From a checkpoint of a small mixture-of-experts model trained on Wikipedia: 46.3M parameters.
Below are experts of layer 4 (counted from 0) of a mixture-of-experts language model. Rows are named router (the router's row for the expert), up (a neuron's input weights, with its number) and show model dimensions 0-47. Each number is 128 + 32 x the weight over its row's rms, rounded and kept within 0 to 255. Numbers have three digits each.
After each expert's rows: "mostly gets" lists some tokens that are sent to it at least half of the time. This comes from a sample of Wikipedia text that the model never trained on.

# expert 68
router:153090103143125011133144129153134069255148165169075136128098151129134081123137107143150167123047186108127123104099132255125146117109162105134094
up0:110094101099085105147169124119062137118084119082162153124083155176095171140078095140149101160101173102183089161136170184116126090143105162178184
up1:105140129159145174139116196132092062195112135108139190157089096126154119022119158065148110135077116143130163163114129116105112172142143051110145
up2:094107145150192115103161141127039125046129177156123130123110147179137102177104077139130086094142096153090122162093157100155125107118189150151138
up3:167124098075116113112129092072097087171127140235097098077125141071137134105137206114144128169140143115064118144152115082149190083101154108119098
up4:176096096127132141170124169171130062094093157069111155114127133160097168198155137130147135139094108109150165162117208126123148170090106196141139
up5:139146139117156169081165157154115102056098081127079094147140064102118103143118077064195113119074167120142095084190135098112146096160076153145183
up6:146159109124175166168134112114109160135155192150101172150140086101177125130094149104155108161155100099180114109074118127113140071193074119116117
up7:150115158095172099121130121167108208155096111122137090139157117141112162179154066082135116187109164111127099078100062169126140148122143109213114
up8:135149131110110102158089138115132147122114102165101130148093093149071072145176105049092108140140146132165192134123154153132132076139121112173077
up9:210126145150146102101137138113165145172159139153167083089117163085138019155165184088129149105131156190080110128126152089106120089152136125155171
up10:123132138113182159168155147113071117186071142127117103138196085181097123080116120146178094120134109144202159176128156118135160145087174113093150
up11:138131177107158102141160129189123104151169175113109138168096138048151064113077095119100150119164170068107097137138088124097136081128129158179144
up12:130137115141110138215149138083148129132184103175113178083164162125107086072179106113168088083139138100125150138139107119132115156115151159140125
up13:076073136140110118181140092153127093104177143147140109089133176179149151157068079109148189132041080128116228104105059133143088120055110132168120
mostly gets: " again", " ±%", " still", " Qualification", " been", " league"

# expert 22
router:113090069141111122083143113128103095225082016139185123135115071130140075202125129163108138099149109087136111124114082154157175132125150131128139
up0:079059089089089092178073117083103059126120104133111161122080101166135151182144099175109103130157152124144091161135150119154103108130089147105162
up1:120107116171105145126128152154098087103088141161130166155079135151132152140125102084161156105159168133160093162124107093121163130076112119128143
up2:149173124132116113113103119072107120082086072100151173089092130101092099139128113147099103107193130149066130164123136143133135122131116134137158
up3:152105150130086114149183145103197152121075109149157119097184127129098123121139053071151124147125110112105109124122143148084135107172090119106141
up4:099133100097082176167142094167160122050076149158135194064174105159101136139133148091145135076144127071134178144175115157180209154180106115102132
up5:074135140166110099125148139141143108070103116147116132160130104149151138140114099060133114114076155172161150041129144139105136161096102169134150
up6:153155158116131133137150171147078109126105116156155117121129106151153136154137187133162164088123174184189098118080106155146169121133080136118117
up7:134123150101129154086102102147138171154141173173192116112182198117167121120117172097081095139142107134196137140089098081088159151088218084123131
up8:091074115106184137136131126092082255144115135112175105083126172145140121148142166085135133143197129108146068169143161091090143114108138116122124
up9:120141208126085082165164126113060111098125143176185100149088170127169110153135151079080135147161164159120153107129167133100136111163158129172160
up10:060134152154124105125188136139141149110095148105117117103173121171114118101125125116188176123165167133157134073157159069186138165104162095170114
up11:098116148097112114131084170133078126160129120149124114120058119119123138110121152188114170103135111093150120089107117179121120078178156124187205
up12:152109142151149098104187134138202140132160154119149177073113195155105107132149096162146163073158137112129148111152122144128162129099108130117070
up13:081092101075113085119149149124112124129083098154056140188166135103098189046189118113106120129108147130177147095127085181106161146130115122167112
mostly gets: "^", "}{", "-b", "/sq", " exchange", " rob"

# expert 111
router:134171146192117159112133105146152255069160128125091108150110164107135121142249088144095132102169138150129151121138156153171102149085183145118118
up0:100098127108153147114148106120110146185129065129147064125136184194099145124134117172096136200133121131173116138186154110176179129109107172115127
up1:135164136128068131128116141148176151117072109135137124136145207161132140058120140085163161134118097120125142237105110144181123075129154105117131
up2:141043172150164108108106126144127154096097103161059154158152103163081175146120151117097171097145087149113150177136141128143141149102174121156183
up3:168120153074128086118120126130104142153131171099139133092101088134105116102142186165091131126170204058106081134117129163152141108140107129166146
up4:133122110132125110103133091166126085061053078122115132131132132183117137139116085077123167112105104142168130135133165142134163138153134122108201
up5:144093061106128098131163077073100132112089129123134136141131072115137144169078114144161119140135134103135124064158160113123080130151107189159199
up6:155060097138078085143167139131110189119071060164139097143129126161126116114110156168130140166101152160161136159169135146114121087114029148156191
up7:029134132141144158125126156069106141138179109180153152167156223138081120192164111121083152107149121150178139106115119099160109102120153155149116
up8:152073140127165162133085117130130164114145121169133116129154053102096138153129100113130142193086169093128142122077170197026154109114086145166076
up9:149125121131133169100142082101081177221164158145163159123148151093136151142127188112129128155177152124140140115138122075116161108170182135152117
up10:110084069123141120108140113142104098114095137091178122100104175122087101138138177106167125194072097096068136103070110101159114074134127146165115
up11:158105186101141070167092114137192145157077151104132095110101085175196153107135075175142152136140149087125160173106121156101092104128130120113192
up12:115104137120137131136136072074214152179178132113115143153142116143095183097099109139206156110148180147130158113112154112109147147145113120109166
up13:131132180152142148109154080123136091089162090170086144062095126157113068142110125136104115092098136123120167136101131113161125149075097113169163
mostly gets: " -", ".;", " –", " ;", "\";", ");"

# expert 23
router:163151102079136131174137065140083201049175205085058153125110152107155082148108156108146075101146053099126112153101079144145143133164147140113186
up0:084122103083133100101150131113128081149152083135165079130074185150078157131135083157111105148155142144192131163099174147119109134125172120136134
up1:112126114093118159187141153124103172183087126075101138126150152142101125156097123120165134114125134139163128103126145165144076149124101123103096
up2:093123129130115089147143098049132151079147050122115206101166121122116137094135094104083148152131156138094100059126126138055099092152122160158185
up3:146124144102105100176126106143122118144140054142114155156177103197123138082121139123105157073170127140157027203097170065088137155114116131168117
up4:136102120162093127188115165091115087113089059113142134164100184142074154127152191119088151121160152164150182082131078177101170149121177108121121
up5:123119121157164060081146104135077107152117145149118131096127128098119122117162144123089165161147093134138071053118195147112126100103104165106151
up6:127092187157138112145174170146146100097084033135122112143136123177165135171110127109159148122114083145176123123153152105192104069145078101122166
up7:121153125108168183119111092094030201118144114149138104134113091066130100177086179127172099189143138092091124096158109150148114082107141128128165
up8:114145130109117152095148124110112148200144062116131092097138167141108103130108101136098191150079139122134124095123180136077132126093111145179034
up9:134110148097094070096170107151111153138170151197155150120105176106136124176137159154154028083094152190110091128139159092160147132153202098158149
up10:139117107141077117161094139125051126110155153130151132099133073164151073157029105142099144170065070072155112106148109120159083102145129097151164
up11:080098103188098140143133110132158129096114091105138100084143091129123191074130157102177189082109154102097146058111094021110116081105138143131100
up12:157097143073087100149140115140203095204187103128120106142193182121074152141118115173157110092178131144148132109130108160069114131083073179127169
up13:131142126198138134192114170163086144135175142102082117174129209089128158166093144159090118065082115111123173125107128146112074135068146145083140
mostly gets: "|", "-", "   "

# expert 14
router:181148130072136156117132089095155143225139191118154117188112144126160108196092129133149116126138130078131142127118096112174175121167156100127116
up0:035119085051182103163147097111119154120107093105125134150061153198130137116147150106159149183173069135154099137163165125132145110171140087143177
up1:045142156120088122155136139081130150129169165099121146142132141115081123109116072079165090084179145094169149166115175117116106139127128161151147
up2:118127100173179115141130110122076206078115048117069169108116193129137123113154130108128134047176161087101106083112145134115134113120200172162190
up3:167076179082114118149119127087099101214127180159104091050137148109136167069132144141094113095091182109085093179115103133083123175153106152133110
up4:154093125106122063119123057158128153139117152122118098089136155209156131142105097095115139161040151105165094159163106184183112090069107115150137
up5:129131157139130160122123156081153177099060137095141091076125185080128072129101077144151104169129154104174083090121087168190090069128102141115146
up6:137106145201129117116153123117166160151107145155154171102173138148146141065169110126185115236150105126159132101094106150128107116150089170112213
up7:167204105082188132126072153105049118150143148166118104135103150090121193126127121132123137151131148097138168083094122101143146150134130153145118
up8:095104122103195127118095163099101134088156119144123162123122118154117069095148060070165163130166122091118094166126184096089203178088116112151110
up9:124126181142125130064152112121138121120220126158108134135086184117140076156144145141094097074122145134125164099136126058147147144157202129163129
up10:065122168131134121159152133171090175084154188166118157153118146096139101091110078112129142121069134125153131152081171103121098111164127102150117
up11:137121091154108127104113104055156123115145141124190091196135127131157108127089190150159144169146083139111145123123122121101181136121110129169162
up12:133067148165118104131161128138165156168101125117119102142122133116099174155175119130168126121132134139142132142161112164138092121093123097146152
up13:102134108166145174103104106107147119080135056102156116162127173127068142141130122154148156133089145162099174148069084126141134124085095162093196
mostly gets: " manufact", " Cons", " prov", "disambiguation", " team", " disp"

# expert 69
router:127097133148119129136117071116130153084105097131146090150119138151123155155186120086102119101068138071109122111138138184158107134158125097124149
up0:153140153066075088123126122154115144129100173145162199102114069109133109118120088150119124133203151144136122109143167112120118123189149103123148
up1:118131073129039118165110146135106111069130164103113129149159117163095147130104156018132132084070125163136143157107145134066106168121117153138134
up2:163139094161127057088138149157105153047039146124135141126158139173047103169150109108112115072158127154142155168150157129119140187169102114204219
up3:118122105097144119071134136112097173143172131132092102103140146115149130085147143064099115167100170045132124141127172111094187097202129111143111
up4:055116125124162124106131170111204150063095120111094103148152147115128156145092059112107121060177147187117173119129100119121226136123129130151143
up5:128108132115153085125173173119081147146126121169129099061128127071095093084114070184091117117132113112154114123119182157168112151118048163131136
up6:143113113132142100118127078095084077126103168163145226180133103144100146101125176089157169141133105143165151101105184192095133102115162156135149
up7:125177151097144119061138149111113161145129114135170118087107143111151120151164131102128095190163142163125114128089107114139196130123107145163170
up8:098132115116187097126098103117101158149150127227071081052174080137109109155159080109090198094080103137136087139110144137122140123118132199149157
up9:165156102119143139072145139061116127107059153101112135095126174072120093191097133131131104138157215132098137147121158062153128116127174098184154
up10:128080088164143042120161130130108104153125149111090127112139116138060174143153071090128128143107110128165129172132115126175102149139118097135138
up11:181102146157169122143047148159148116127094127126189108085145175146113108134126145163089066159083137213149147079131116148114173163133146178115113
up12:099101154126072140169159078123106116105202090175133113141129152114106184159104095121188107128165130165108125150160102162085115121117119158166101
up13:151144140157100153170168123074114097121105104153088160130147190144125113125074111170110153102148140153071059145171100113109106152052109084140155
mostly gets: " –", "°", " :", " saying", " said", " says"

# expert 6
router:148100089041123056077144146114118161181133140151116219160150089114156101150113134113130193110127139094152116116122117206149110123148206086118104
up0:093103155139162158139090111093107068146130119094207099168100179172087157160133159156104172111141113064109167215081143136078155137159087207170166
up1:166164076119085146142100172159106149116101144144118119144029135166148102116083131124127133105139122106227165094103186141148084135135096088093149
up2:148090099142073107151128086162099160117059102085137186123133158134118116154167127146094102142056132069080088128115133140134080107160150155129174
up3:127170177165132128162094075114121136128180087109126091172157165167120134099119115101072125133143115070132051160153136082069111125125127112226162
up4:041121145127125114164166142144130107135128147118143146130146128136123121162104125087100152089186130068156169122194138083116212096107190124115123
up5:136113157121157049089143140167104134171032117130223169120104119113124173140144100100126138139143132086147098109133137159092128106128113166092139
up6:122135152103101172172129111154123156135137083120107118177142189163129103125105159065107135094100165149170151185122090147153144116094067117215109
up7:138190148109150119159137152120083217138175077184130098080186116106128149111140089121133058151134123138128214074098104142147140116165124141115150
up8:138126131136100106215090177078137100146090097117126139148117120145099155135063087050173155117086172147173147122039096132102155100117089155171113
up9:165123179079180107167126117117130149196200118207164145142095142116149140152150219173126120070115123177127132124105161080108156152124139146157159
up10:014099128145119109100152143137108122111108093139131170143142126120051101137099157107173132133136092125076084159145105122156149162131046078088120
up11:161143128158107200128112176111126112165097152143149149106107123132115135113140133110124109156120152108155183099122096134071113127103093149181169
up12:160123137137108107162213116148158054145176131144169106161139199168150130123107097108165148134161144132136091188107149139115123102097116187171153
up13:098112148183068147117159131120045126145054123063053241119141176109081160163099135133082097147084126158096149117140052151136148113120106109111136
mostly gets: "|", " our", "ference", " Die", "Res", " dance"

# expert 54
router:129169066093132169096121093113089107111119213171115160172172093130123127096223182155166127110163089106132104118126062200148140128091129136123152
up0:107117103155175130082080159090105153164099068160130148147149084132117091086136132153152111100121082081138098142124153123137107123118079162146136
up1:116142126154141130130145158109130193158121094128126125136158157143139121083122136081160141071158153120139142174133172162106108158090149144135164
up2:091085148131190131152134122107122156151080100126103130100150077162119101161148135123087123116164079094154124140101143164131163159136148152111208
up3:064056149103127122137147135131129176138125104123190061094144117119200185079138150065091114098157202126093064123136076129105164176141127154127117
up4:150124116079099131157158141129134121138053123110161098110035167104172123142144114091148144135195121084149179123136146135113085203162133137072106
up5:097139114108143197132108156103114129158088088147186120142115114152120094189154062114151130155109116175098162098153163167125101123113132110134124
up6:132110116134158123105089146149150187085108092122159108199058111176104118157122152141101143153104104165147093035149114196130132073147139135137181
up7:181171165120136150064122126113082152112150138126127132167137122052126173148168149119110061149138177162181150027165097131113111066133106151128101
up8:095160114103176134084079103106118206121084084135132133138119013184067128140111110144146121142092115130177117129145201134118103182142137139136080
up9:162122142143135144110115140124114129174167166160149138182108161113169100128165145113114118169117119132116164157067099078036200106129169134190151
up10:143143104113134161113161153076090146126081143135133108101191105132109101091152132084176088099104124093081154154090155162109148154155089085159107
up11:080143084178095124135162155142120146156100110158075138141109136084039125146056095130099179101108106165094096109157174121141099078129142119131181
up12:094177086138140149168161131186135110095140105130100082149142123149129117106146139155154166041172069148141116175069107124073088144079171082119126
up13:163122092135148165074089147113071067111147122124091187133141129148105165124151104108114109156080094169123128081127107204189106125139132129124166
mostly gets: " •", "″N", ":", "',", "):", " ←"